python train.py --num_hidden_layers=11 --hidden_size=256 --n_experts=40 --experts_per_token=6 --d_expert=64 --d_shared_expert=0 --hidden_act="swiglu" --moe_layers=[0, 1, 2, 3, 4, 5, 6, 7, 8, 9, 10] --router_score="softmax" --normalize_top_k=false --routed_scale=1.0 --balance_loss=0.000631 --balance_bias=true --router_z_loss=0.0001 --init_std_router=0.00934 --lr_router=0.0014 --vocab_size=8192 --norm="rmsnorm" --norm_eps=1e-06 --tie_word_embeddings=false --optimizer="soap_variant" --learning_rate=0.00327 --beta1=0.95 --beta2=0.98 --max_grad_norm=1.0 --batch_tokens=32768 --max_seq_len=512 --train_tokens=299900000 --max_steps=9153 --dataset="wikipedia_en"
Below are experts of layer 7 (counted from 0) of a mixture-of-experts language model. Rows are named router (the router's row for the expert), down (a neuron's output weights, with its number) and show model dimensions 0-255. Each number is 128 + 32 x the weight over its row's rms, rounded and kept within 0 to 255. Numbers have three digits each.
After each expert's rows: "raises" lists some tokens whose logits its average output raises strongly, later layers aside. This comes from a sample of Wikipedia text that the model never trained on.

# expert 28
router:185123163176136114135150145109164127087133143153145157148067173100116142124093191158136095101066142135134093098142157089161164127048126164120112133143175152122121162061141122122065177106184120202151132199100112142121112173095141198114097126104109177127151091110124166091064084105107122102162146126117152108211132124083150130126128105090122098130115093090111133116183114153177165086171114117098123124166096081198137140124140119136158118129111142143169121145096112087129188145122134124153121099111141143109121149143083140216148103123126092108174095184154065142107103160067130122116070090141060095182096171071125153131151130154105179132148123139091172140131099126127139211175176126115144140152130108100131083171181123103141122097137115088114094190155215115155117136156189
down0:039105129189140047135153116128097127079128120121146207090165112155133140160139131159142063162132173124142125108122136139132130138168126197132130113109136050151128169129147178129104126105122127123244128139138180187153109103124204137124127098186167098107154156118125232131087164119106140148129131198137130117112130103124030134162105115145107125146187138141137147165160130159192122148154117122132146109178128097096125083126103136145127117159158128149124123094103075116124068103169021140190134146129146130135125157127123080132198116101128175087129120164133132133139127170127127056125141119089146122128118208128078141107136155128200122115143123106130146122140129130119127130140147086184171132177131111128147128103122131045112142136098125127084127120142076128238148119131096
raises: "==", "The", "M", "A", "===", "-"

# expert 38
router:155190185079120079141205143098130166114125087143156101170097143131102113095079111091086135066134104157109119146122109134193183062121120135103119162112153122152105156156172195094056161063209111166137113221110117135137163194113057180135166140098117153170118133112141131116097124102055119145109142122119163093149152126111125132168136100113149096113114087105173131088103089084146167127140101125166142134136120153180143161129111106102126148101126189188136138161084158079126155152123132117159144108155129163110109119132128098132142112145157109149166132160151105189138082101124127080074105122213083100143105112062089110172141135122102172140094176126135173134132141120126129138151179117154087168089061082113108092167119154183158057121164135136120113141165203127179103107095130
down0:148109130137109142145129108111127055123124132138060060151127123106153122111027130130145091162141090145121126128079151180036126089132138092120146117110104147131082193151086122143101157080058088147096133129162136101132160147116132128095138081155121140133119118131129126155145112108211063126098123087225143112153129142092135151115149146165160128130084129129170105111133129138169103127025124128135128035132130133117118106137169125126076150165113128127126154139135122102128110088101120134058138104123132126072143137129096211139168128125084075134127129187116147143183091173116146111090071158129143113134144108130061165124146074076137123183231145087125069172120135120134131128133128130082065153111106130197167119123133132137059129128124176145113109130143188051128150128192127
raises: "s", "ell", ",", "y"

# expert 14
router:164134127111115048146185124090163184101156152156157157120136089058116146135169156115103118048073126127162136135176142067136130095110136124070102140145124160166105122079154139110091154108132102145122136180124142111145089197106175172108131217084080147123174150140105177115050105082101093162162143147116164113123137089081166173166143125151103064103125171067159188093157062138169140138149137124081117140165097093163127125132182113130138101077170133144156112122125147099083134130134079075181111095143087150134166157140109151166147159109143137103132033131140176177141046169125101116095135099153137102134079154123073110132151124163159175149158107132113150129166136136153126168133160151153179172134101111133104146178114152140166076139120142089093123182112137139136134076071153
down0:134127124112138119086114117086107112122099151176114112136231112128111123130169118130148129126152192201167136137077208117096159096129105116130229146128206150125123128134117143162087095126060190104158148130156133106128132114213124131171133156180069109146128107144124008108104129167138122141131151095150127101127136113149213197136123127129113176136128110124119127139160061184116109108148127110126139146136203188109104135135121119175124117131144135175132146098126120093149087181122188129150138096142132130110125214133124165166136215129094128123119164146152082128127192123144119054118131136088121161127124176181140129171128108128156123068142127109119128117133139130120115119126154190125126133088111129163101044148080115130113118144131105234125131133144144127167134146099202
raises: " of", " for", ","

# expert 39
router:183133173153116115105209155095138122077157185164102146104074131108090086174092145137140078091084087135129122130143099099161138133142105171101125129167152147092140159127139092097099178079150094126172123166130209129090172133055145151096101132089077132125176141128100130094096102119087141171144166147118127127125138102103207174118071119139155139097136136085153152117166092120141159110145115147136143114181122119116134128117168124147112153132095177101164145121117187077123186180191089133130146135200098177164097116168092143131120128091109067098109150119120102162073133133119117097126142109161120125135043136089107136101151145148115116135201116161075167164150132118102110173162126090094169214114108077114163082169167177123162063070145092105105108221126114138103099111085116
down0:139129170128102129121118177095090157194137123164086132125130117081114160105096085103107130128123128193131128132093176130114130130205115132104129160136115139139104134165138131124120195115144121061113130080124128129035090121235125126123130146123167141187119125150127129111130160126129126077097112161140126110122163123043124138067129010128147125095128121100132122165121121033133126222111132191098128136141128102116125104140133170140154161161120046152134154151124096121151081098131125131090121085128112124105166132081131149142094146136205042166128143156057127126151135135109120128118143161113121123125117124178147147033129156225127129124117111133158097126058128173106122200154073130058126044113083119119127152111141119128133131130125126126114118099159161091138152199128114
raises: " ", " the", " a", " that"

# expert 10
router:164148150131145142100206131117165155138081113138144112199145128123135075103204158075134117023087111137075138110143106114143152105113126170137101101159079134140098165094142091111095130108123077191175106189054107118067124151151162149149205128138159176143138156111091091110101116098080120116114143086108144146160071173083116120141137142121102090082089151090134103133143093129146113084126148163101075176161096154170118148085133136094193151060102122164197189127106138148083150154185152180136178158106131150126128174113088173165154117119103119095124111117094108168085104106088126070082126138166122117185141126095107088147149122145097150146105118168051131139167153206107123140123157060124133181130085101097099125161150157154121089117163097108121088100129143154142151116113104
down0:130121149133123113122172159135129139142101126087126200134131156135169068133125149219143115125121137138129140093130158132142133117129167038135140115110143127128099185126126132092133012129088230097141146133137095181122212135119117095108071134136123110138082139140091149126092168127131129129121133125162121124123105104128111111129125126147179109144063127131119135166103137158079127113192148097139128109078120117133130120115153150135102132154083082128156150112125185150108129103173034128227096122115146104054101175129056117097159067125157120163173125198134122128128037103126115108059126124125122141133155123144098110133123088105151118132133128180127127188155119192126087103197092164105040123138177112128141142073117111126137115137096243130126094128130144161131120151179129
raises: ":", ".", ",", " ("

# expert 5
router:137117140161170080109150118069168162097142155155100128150132111124126091098159144100116145098089091134183139087166123069171143096145145133108162117101153089104138121116098136145086128111122081159168145217125167163128104195096101197157141180161103146150192102128113108132070099046098154130158218069113146081168072125132163176121113080164133081098137126121106084111186102059164155149112059101162136139163072147133082128121137109116155117092085141140153083196099100140134166143162128154147126113118097165097147128141103147123152111150093107118203088147160129139132096137110121089066109176142145114170117123081101116165119135125071149160213130113133176189165124132083135129159168108125136146104144103166078135161175114218127133142124108129120145157079134157173078103104143
down0:138131154128190114120160125093128122131124169175118138118173132135132127121164132117169103152126139165088095122052108127188168042128130137142127135104133129129126018124149108129133132067133130044111127135093128127109127127113151153122036108120123123130165128135137127130091193144133126183211082155090129126044143098148139130138139192171196155117117129100032163125134127135136169117219171122092109135146139141129134135163150132130211106124127074146081132133135011081096129122141128129053113155133210097127071146140110177111128126146097124112131126114170092113126053083120086135131129145115107118163100109136132170136125087091167102104132148149208135131127157119097117121147158130100129148114154145120081143132099095132127130091042122172124115119079146122169172150176126
raises: "21", "23", "10", "14", "12", "17"

# expert 16
router:171199161117164080092158129129137120108139113136153105187108125114129118090171130118102133035115094134152088080176167126144138109124134163057114133110184146168115148122105187109093136109090126189135217164125135113125092173109115142128108133163142122174164152067155104115098062087143134138163192110116136109172120102199185142086121070158139141055094126133135144137168110117174116126151107080122121092164076152103089133172184175122113085046132117107149157170138150105127163115198118139125167063128091166098110167123071117105132108155118127119164137086123165168116093117116074092126099129165088127172112153095078144180132155187099152161180103127136143139140116133077064150155169088143140151126140067144111145132144138142139131146087063113089065170162146118157143158132175
down0:142150097207119117153128131191126115133104139148056124086112160075128173137134165134155104144134073129108131107227119250230118107128049216066114123144071073125161126166105141084129096101141201125093062083093166115149121123131127158107152111087120119161108144112134122125143132123119187128038125123130111110056100149129113133138122085202200125123126120143120131121121193121082130140120139126120174131119161098106114169203129125122098245169087096166139128128130182130128107098082111127095072086129095129129126112158047135122124094155132129157126127126147106129128161134131110132159146041119139076133134084094128115090156107123129120082120106130106129171136140151081121125129127158130128132120172189125168148125081127129129140129128137140091124131145135129140127144130151
raises: " goal", "min", "pts"

# expert 35
router:170187173115134081160194128121165163112126140093156130160138132105152075087159156126133145125135109130117105114138125130155141120096094164113129130159150147186107154168172185093084128110164134132134111224128169144155159191088120175143110182115092153145167123084124118152079060112087157094124160070102190139140073126137174135138096118140186092099071149136122134064136154141133124116103120126170107081126059120136118132108151116123142158141082186161168136130072149140104154153183148185188135105141137144134051132124111134128162110177151112161111093147120118202172043132101112133066151145146092129140080165113060134157110148154120122135135104072100139114192151128086140137118143119118150160112086103102086171133125129217163103154146140117121157093140217082130061126072157
down0:133123125128124142117115131147148154112125134165136083081045142131112079124151114115107128149083104126127154110182166163122147158054189178109122095126121103206124056127128230133135065131139144164177124119108054122138134116085113129126117124126125123052129255044119112129113097137120071127125114090159127136142086104052146140119111144085098134129122128108175140142135129108128225148080172132111128135119116163122115116097125165122122130119184043087166130153166122104130140164128137121185123158121012130126156144141105150081131124127138106137186135050113074133126126110120141201142116142121164128142120122129135123138194071156105155128097130129133156158196121104152167104130118124100144099126099125064130126161101127111124136140104119169107072128107117157119133130119121
raises: "ings", "ers", "shire", "ine", "and"

# expert 9
router:154143152154166118104107209111147144111060110124170117155079142114169067108130147072133111123091134147091060087131107103142136096064105141090147176158140093160144170142113122146060103103096102148125092155088119211128172153124089090151179117080162158161146134095114111084112062152059102153105091048143173088131119097145140184167095092147099116141143126064127163098161117163143147145122163101127071150133103098112127145110168130150159115134121166135154137137121161098122135140138124104146123127131131156132089145125109107135152109104130075116130074087122114135141064137129109101017125137166105080164164115113115135136182110144152167123147110101066151190161156186161141180141185118112089142053103141094067113167110180135144081100153169109139048142114183173159145090133157
down0:110167133149126157127119154152124194111116130117113109128067152128115131129133135118115154235114139112158156156128125113131104130101174255141127172079127090125123135132085126073124129085189125139099149197127135092093137100167121135171132103131109201115125167082137104120113123088119129140128137134160132130237130098109223101128119109127082128165123112105106099133129092097153150117194119137106123148128130128164146130210104134141158138155123112125126170135167193092127117129100140134138180145120152114122073100144101101141117128125123130134178126158118104090147123123096129108098114097125125084141201125155140122141123040145134128142160115106000172136104156109106092152115114126142088202139102203131101148186133141085117112104123109078120125130121120116079218112092126
raises: "y", "e", "o", "or"

# expert 29
router:146132139150099096160142172105166137088110141178172142113098123079134120135198173128113110058073082151131113130219125082105130106110116108132105174134157141130176202092117141114097140077106074153122123153123150180094142178072173180137197126101111191136173139112118189119115118080103164123163173102062156126104113101126167152147102104107145073058107185022098172121123043149145121127124140127112108113178091109150120114133131133139156160024149129106125146169104160137115156112105105098169119117118110150142175142176098159156135146142091129129155063088100156131080106121146108098100154103166097086186117116106043099123138119134115109127138147118116160128164124132156122134187182124076126137104124108119098151143165133135148069085149134073072127111073168134148135094128121
down0:142127127123134121118237123102128133156121140154126113183135141100099128111125129115171161126151141120162117128026159132153105113153160050131117047116126158199147151128128134149114128128102100127096134126163215132123134121096097116155128140153080156126152042205148084156113100122102109141136103150133101130197109126100145136145129110126119101128116147071131089141092158110126083152119129188129105131201136130129072084134130067136072144108154097162123096141114127134157142244126097135130149183127122103079129127142148124163074105083071126168137164126152128163161117116166145109071098212140098172136129124159161125143171141138082078121095129115207128152075095115100130128118110138117127139161095129128117073110113145131123066077161085139126129185088183098145089056131034
raises: ",", " (", " of", "ist", " in"

# expert 22
router:171135100093172113106129149080166126079107138186183128149112100086171091160174180107061132095117107159168085109125126101133137111041118126062143158152132100157085128136138152122101095077107078166133077179111105191116187170151131110103162147128130168133141153130107123123111051150113109165147133125076184134101108120153161170101104109149085068122125142077168158099161109172168113075152115063109103148178122131171090127143146128128178109101104190140142164126110155127130121212177106117172142180130095128119115193152094144132181093177116127087141107123120103145159070119078084093000109133115117104132148129144127098133120103155152164106125099127092149155167155121151152168149172111102114158084081100066125124143117167120164125137133123120055089147109148138188124133098124
down0:142123131092133127125137161058138157119106091168186133110156139170088085139115115136120114026182121178123119144131026099109166145129131214129183108108138118116133072106133111128105122154086123123169185124127132165124163187128106115087112191068072130127131125069083166130127146077129101115133113140133093130142132162120142123125120128111139106061064146083107162158130127113075119051178253124121124172125149134162050120131110084136088131066130126107056159133116141175128081168134126204113115128159136076162146130066093127116126123153150125104124104111122117127100124134141116130123113130133126130121183182138138136142097125143078125190097130125193134133120135131119096203169144098080156120104113086131143108122191130157157129135156132133096134223121159213124129132135124
raises: "as", "in", "ina"

# expert 32
router:134208139082147094122154144072167147112152165144192139124132147106115068120181191088129171127089104118138116146171138037126139100109138166094118132117177192134144158139087103105089120107079118143136179144096141170101191152079131113122150122169153142088157106103148139061080117127107149080134156109121097163124121165168151133129111109146105144085109116138136131119117085099187147117132094074140134119117073081096080116103167156125168078116124132159181171141131146132143178158147123154193199145119097209085118114138109138180163123142159126122128075116181087151136011107090121072092086152196108145140112150120076140164142111157125149105133122112128128134160160176079088151133191129147135150122101095090120146144192144147162108130102141108081152149102184133142181052093099
down0:107092127096152129141076138124123098088131128255151093150154171098151063140145200129153128127096136130154072097104084134124170183129133120140158125126129144141068151175149088147117098154075054132088136087142117132090178135129152047069147118151098141149179108137093134123124135133183153134093129000029109128098167104203133114125129086124074144110112127125136093118089140190076123099152128104155136145131129133186088214156164098205161130120155109130063137139076128150140177117128139143141131155125106120156117143101127150127126091172141182117136128137121131125129111116143117199147077122132124117140145128144109084132174139133121174140133106160135126128022121076131126105128130136115130128110142190109120115117115114123136133171127110116093141143099105148152146178219155
raises: "ap", "by", "mon", "ated"

# expert 36
router:153121119126112076119137157088193139087094109113156155157102145112146125112126137132083097015128118135118150031170100125206151122070151168122136142119147128117118190066154180123112149068122139165163131187128108168139126178129108184138139099080142210094108154044121157143086090075109122152115172089092168079153110088119116124121096124180157113051094124111106129085118079138149092147132111134124110154152061105172142101104126120113139151096074109126174171154124119115133154160144146114157142140140150157132117118149129142149147112116087123148144090155123098164097115110109106052119102106230064129170127130076047120185123132190071155115123138183111143157119116128101100142094160088081112147092101105095104065157120189099166094141134129127118125138138155136166117138105120
down0:121214119129070132128116124187138127160191167127123180052112003126024124126166132128153090035091070153119128109118127098115137158117076137108117133137136103126131180115126157163129138125128110140130112125132128058166128067147132147120137151101103149134130130140070144171175145123113190122132131166051161161084073121125198100107145111149122119091128030160120117160106189107135124126070185125120126075142131140131145167132119160138129182147122144108125111129057158128091086131134138107130130050096138116080122080129125160134093127175127134104132125030115159132153125077130128100153117115147128144117079123130111139098126116153117125109133115123054155186160074019063102112128157123111129101108120124123114166118132152077129133156132129135077127152153129123096113142107123
raises: " (", " –", " and", " ", " of", ","

# expert 15
router:177124126141111032101145197070160140140173165178106148183119110093130105115153140135135077067065099120129136054168139106150133060084168181115122161118151122102166178124133181082074139072128102179157157168137166159116112159116112204146161123112160138155164146082101146131079074146123144145187124136126120120168053118107157126138101079176167126086103103153098124069164091128151118155113123080115095149144098143184086117153118157126137146097085127139162164130069122137109164157136141111167158162092124124125137145128098142125138113158148092131200087157169127155063124134052110079089087133161110109177119136081085132151123115169129160141154098108125142164104113154124106134146203088105109156151090102128096149186141183123185115124079122080120147186116150130165132142173176
down0:022117128137138068080127178158179163196086117139180091151187163173114130118073113110179129134095151129136136134138115057124121152155121134134132107130128138116130105161112145133155168036108126142106124130171142138115130126140055140127047149052114127122132065126158141128101129092105118148126063046105238129114139087106114199129129130073179166151127129126111142121126165138111109125076141074084121128128180123128117143116054128080131128173132095138163175132045053139127117140121167128103091135104125128097088111123132147137162122123149121129124189063080132104123148151140123116123134149127137145027126144076125134086131156128083068128156131177118130113144138142117128134135128140127135127083061118152129140133128129129134134128048125123127144115201149140168068131049110
raises: "20", "15", "21", "16", "10", "12"

# expert 31
router:137146148176085132158171186055185194133101151115119143148145113071126115164216153093075118099109099115135100139143121102143121132145142161097113108118079111171127131095119130096100160093092093133149148164093136166118142110086183138155156126143148120145161175112084110129092106105096139125148130139138181120129115101107148156144133138170174100112116156083147133123117076090152152109126075153129029114186124096120145127153185133089182130109135150141136199152151180101081137125121058176159114158139160161118149149145080166133170143086153087128129094119144203160139070167114116108114098135152095134158085128110094099091166144155107134106141136182094157125178136253171119136091152116069193150129076107112106139172137148148131112097123157089121106186052141116160161053092089
down0:123068192177137171129103112176136122077162097139096205122127124121157150171122206081139067089125098107168149128144155130188073133197235119126112112127128146125133127111240146108144188120096105050128139162132140132138145102133127117159129109155117093159127156122112117064126168087130049157118185121129114127130151107122116135078151127126125137100119140107160129138089165098234128173128168128125133158134129128117134179159130139179128176138073108152059087123083109127131131128151133181085185102141116143131128096128102161096134128122044152157138095118127145145114145132102096153140171125083128166132117159117134125091146125102173137240111117191135124103086121084148137109095121128217089193136117120110131123137096125121133129123112119075120126131127140162086121110203163
raises: ".", ";", " and", " -", " (", ","

# expert 17
router:106135149118166094117159125111226143092182187227136105137106149099118086104168118089109213097133085124153144097117103108141123094140132147086134138126115150182141121139137150083090146104190136177167115168057145191124130100128108130167110156122132121158171109064115116117070163041076144129124152129089183121130083107147182150152151105194137061114086128089148106136115097095173136119147106141155115145125084186152103111127150174144132152132165117177125124128150156036115142184155149124170144159150153146155121125116097138123156180157144106139124058087134119186144022121128076124068156147152121111132103132115117129101178103124090128092147148159098191171161159168142122170159117150098153107127139080117090117121143152161203119115164098139102125172133143116132129075103153
down0:139103087129124063182096122124134155154106123137162127133129119133127114101139103165089118086130147146128127119125110083171128014147073098153121098160161127161184130143117126129135129107079139128148152151089139109127146141063098094142187112147120162125123164126117138123122060178152111050180123140084138199176130154107125084129110150158101129104123125078123100156106132132096130123107125126118153067128086201040139122131121130123219128088046117135115106114106128068127115087176212073119117072108130103125133138136179134171127123113172142146110127167142109127124128162153128130126133069156133121195129142127034226100131086119173123127097200124126141124145078088107066119092193112141133090127144130119132122119221130184134186113105136122128072068123148149144127160144138
raises: "er", "en", "um", "ie", "at", "ed"

# expert 27
router:131193161131156097177189149113137169118098122124153134133142126142137086090144139157153172103098108130108134148170101108186216113160095193084130114122136099139128209114126141104084113100140096140191187174024108178125108142080117190158135156118142121124174131109080120109109127100114127099115139075095183115151059105169124188191088069119128097059133145112118133162108127042153150150154112120138142119110122147147150121140108167123142098123086149142133132134130139139116127164152117160177181126101091109124072145144143160170136115139168132125180131154154078153136101126091131113094161145142118154145129087114099137170125123131078156148175126165093142180139153152114073156115225108110100148101046145106145110168159136194169113097118089128105119167168212172118126061092087
down0:128110138121112102138128132133165153131185104148101167126125129143130150120219169115120153130127108128090114144084156113133144112128131139164120168118151114132129125156133178153141108134167052149221155154118120152128134178122090172135153216124167158119143121133160132128127194129000131176137135146127126120128128112128144158042129136252129117105122118102078090095105190133113083158091086133117120120103091138138155160080189146127114096122153191156063115154137140130135144127163140146075089135134160129130145086012121149155129140142084113047127128135133125166098135106128121125144127103144124080121130136121255120150100134170130126123102077147129123118107176152123139135116144175103127135121128116061112170135153121172080128176114140131058122127201109144122132108123110
raises: ".", "ic", "en", "qu", "u", " |"

# expert 19
router:161114147155144114102168181119151146097130162130145164132098126095076129133115179135082100108127122156116085131115118075150102069113085119107155129139161142122153125096108231099105151085171147136113112121091174118067156144065133115155101119102128150093159123101117110144116089129095178186161156113076124113160097120147166131078093056128147139086127160107146110094156097121197128095133102133179095086144098145107113114155140177148153149120154134121165099170067145121108163116173113110136116123134144124138130155141104142188132089087141051144165113109077141135080103146079110120105118102157136149198097173044061089139143164166102192157191110182083181164157105168151109137175161098108123174143102113086138098158134143130210068066139106097106072174104155205153123140147171
down0:136130125140144127133078121160120122149131069119103127143121156114188157103174189118089181155098134134123129126144070152144129159185117129147133130120166100148112131173188178124114124124120159136129113087100104135127115147163165095134175103161120169108113125154136126207150179113095127095143087075135154117148115159134140129124143126158139117123126151125127128151255160152137127137107129109097118159134152159125064100167129142117126132122118120135091127163159128099116129105090110120133111122040125053122137143126169143239084110146115105121077111126116150129116084087103149164143123159083112133129073117140137064123078143163071136135122134128121123049051087202116132101120137139125096069168138140115133158130147102058094152137148171123060127084209073136255133067119189
raises: " the", " and", " as"

# expert 0
router:143122108131178114174114194094190154135113152168136138152109121099128095084120156044133162060117112170124121036148132103128141128096082144101133168169167114161120141155094148129126134113139127137189064197149128172125139159134081153132177120066104155102111123116092117120094105125078111170171127083088133088104122117083123172117083072122136098121112158086153166046138111114144142117178116131183103150151103153195095118085106120112121175092144188153147197110109150132087118176153178140146167133135127165165109135103121148138198156118121096106212108080128076145133129107143065082079160102192047100155106117095131101137147124085127148141069164141127172178152158125126161145114159133098110167048108137142097124153139165105143075143118120126143087145108164141170073101125108
down0:119064072119127071113140219123128129122102125138172108130129131127131118211085115153121129159126115131142124143092138173125120133135203107125000157141127118139124166117132016178039127138122120126056125137126120125127181110129128160129115130136156122130174111128096118103141096134214130064128135130104089121152132128134109078130166124141127118136129135122126086195175114210169121124069133146117114129170128132149131148128127128160124080109142133124181149131078167130119140125130120116162140091159178190119130121128148193129126175150109120172125104137121119076134109118137111193104159121125154186138149174138011118125170156113158123116148133133079124147131091169131128152130162138046069170196160130193062136114135165170120116089112148152114152159134161131138160132128127
raises: " (", " and", ":", " in", " on", "("

# expert 21
router:135180133091141104130181103107130139105107145101152144144113092107140099137162115142113141144127129130095077132180176119120157092074109142094163159161128095189142162113168206109087125110170083142157115189125160147167131143071119152140117160142114174161157115078095155126095077120098162093135146098137179116166107108128173088154110137124189088119123179111164153052121158179150110125083116137172108095134086099149097117089157147123127148147089164156182139149064136152095151144170155194184107096098101141135045141126086154153169120142167107177140095139091128187141085108114102155062128139140104152140122170102082107169113122193097125135153078086112134170198182135155145139122154110119184167100054120107063137136126143223136088124127160102118149095140204130127090102071161
down0:103127157130131081128079130161040201127131129132116101121129127128113123157155139068180131141125171115125130145100160128172082149057138100129108105131161096136106133114126173137129100128084158131129143132128137117129128091126198119016122138128072128105209130126124014123130134134060123137127134143124126135142065128188164148100113150105128177098111053099131050127139112027148188135096144139089070108137091129126132127086125126123126082122230093136106138134147133140126118121100133124140130088188054103103126210123142132135124112151114135194134109107141128135089099195159103053106110078113166072128094114119124150125122188125106125132148118132127129132127113135126132094095126184130094127169119064152136126161120165126129131087118082142116117145140106251131130105149129
raises: "ett", "ess", "ville"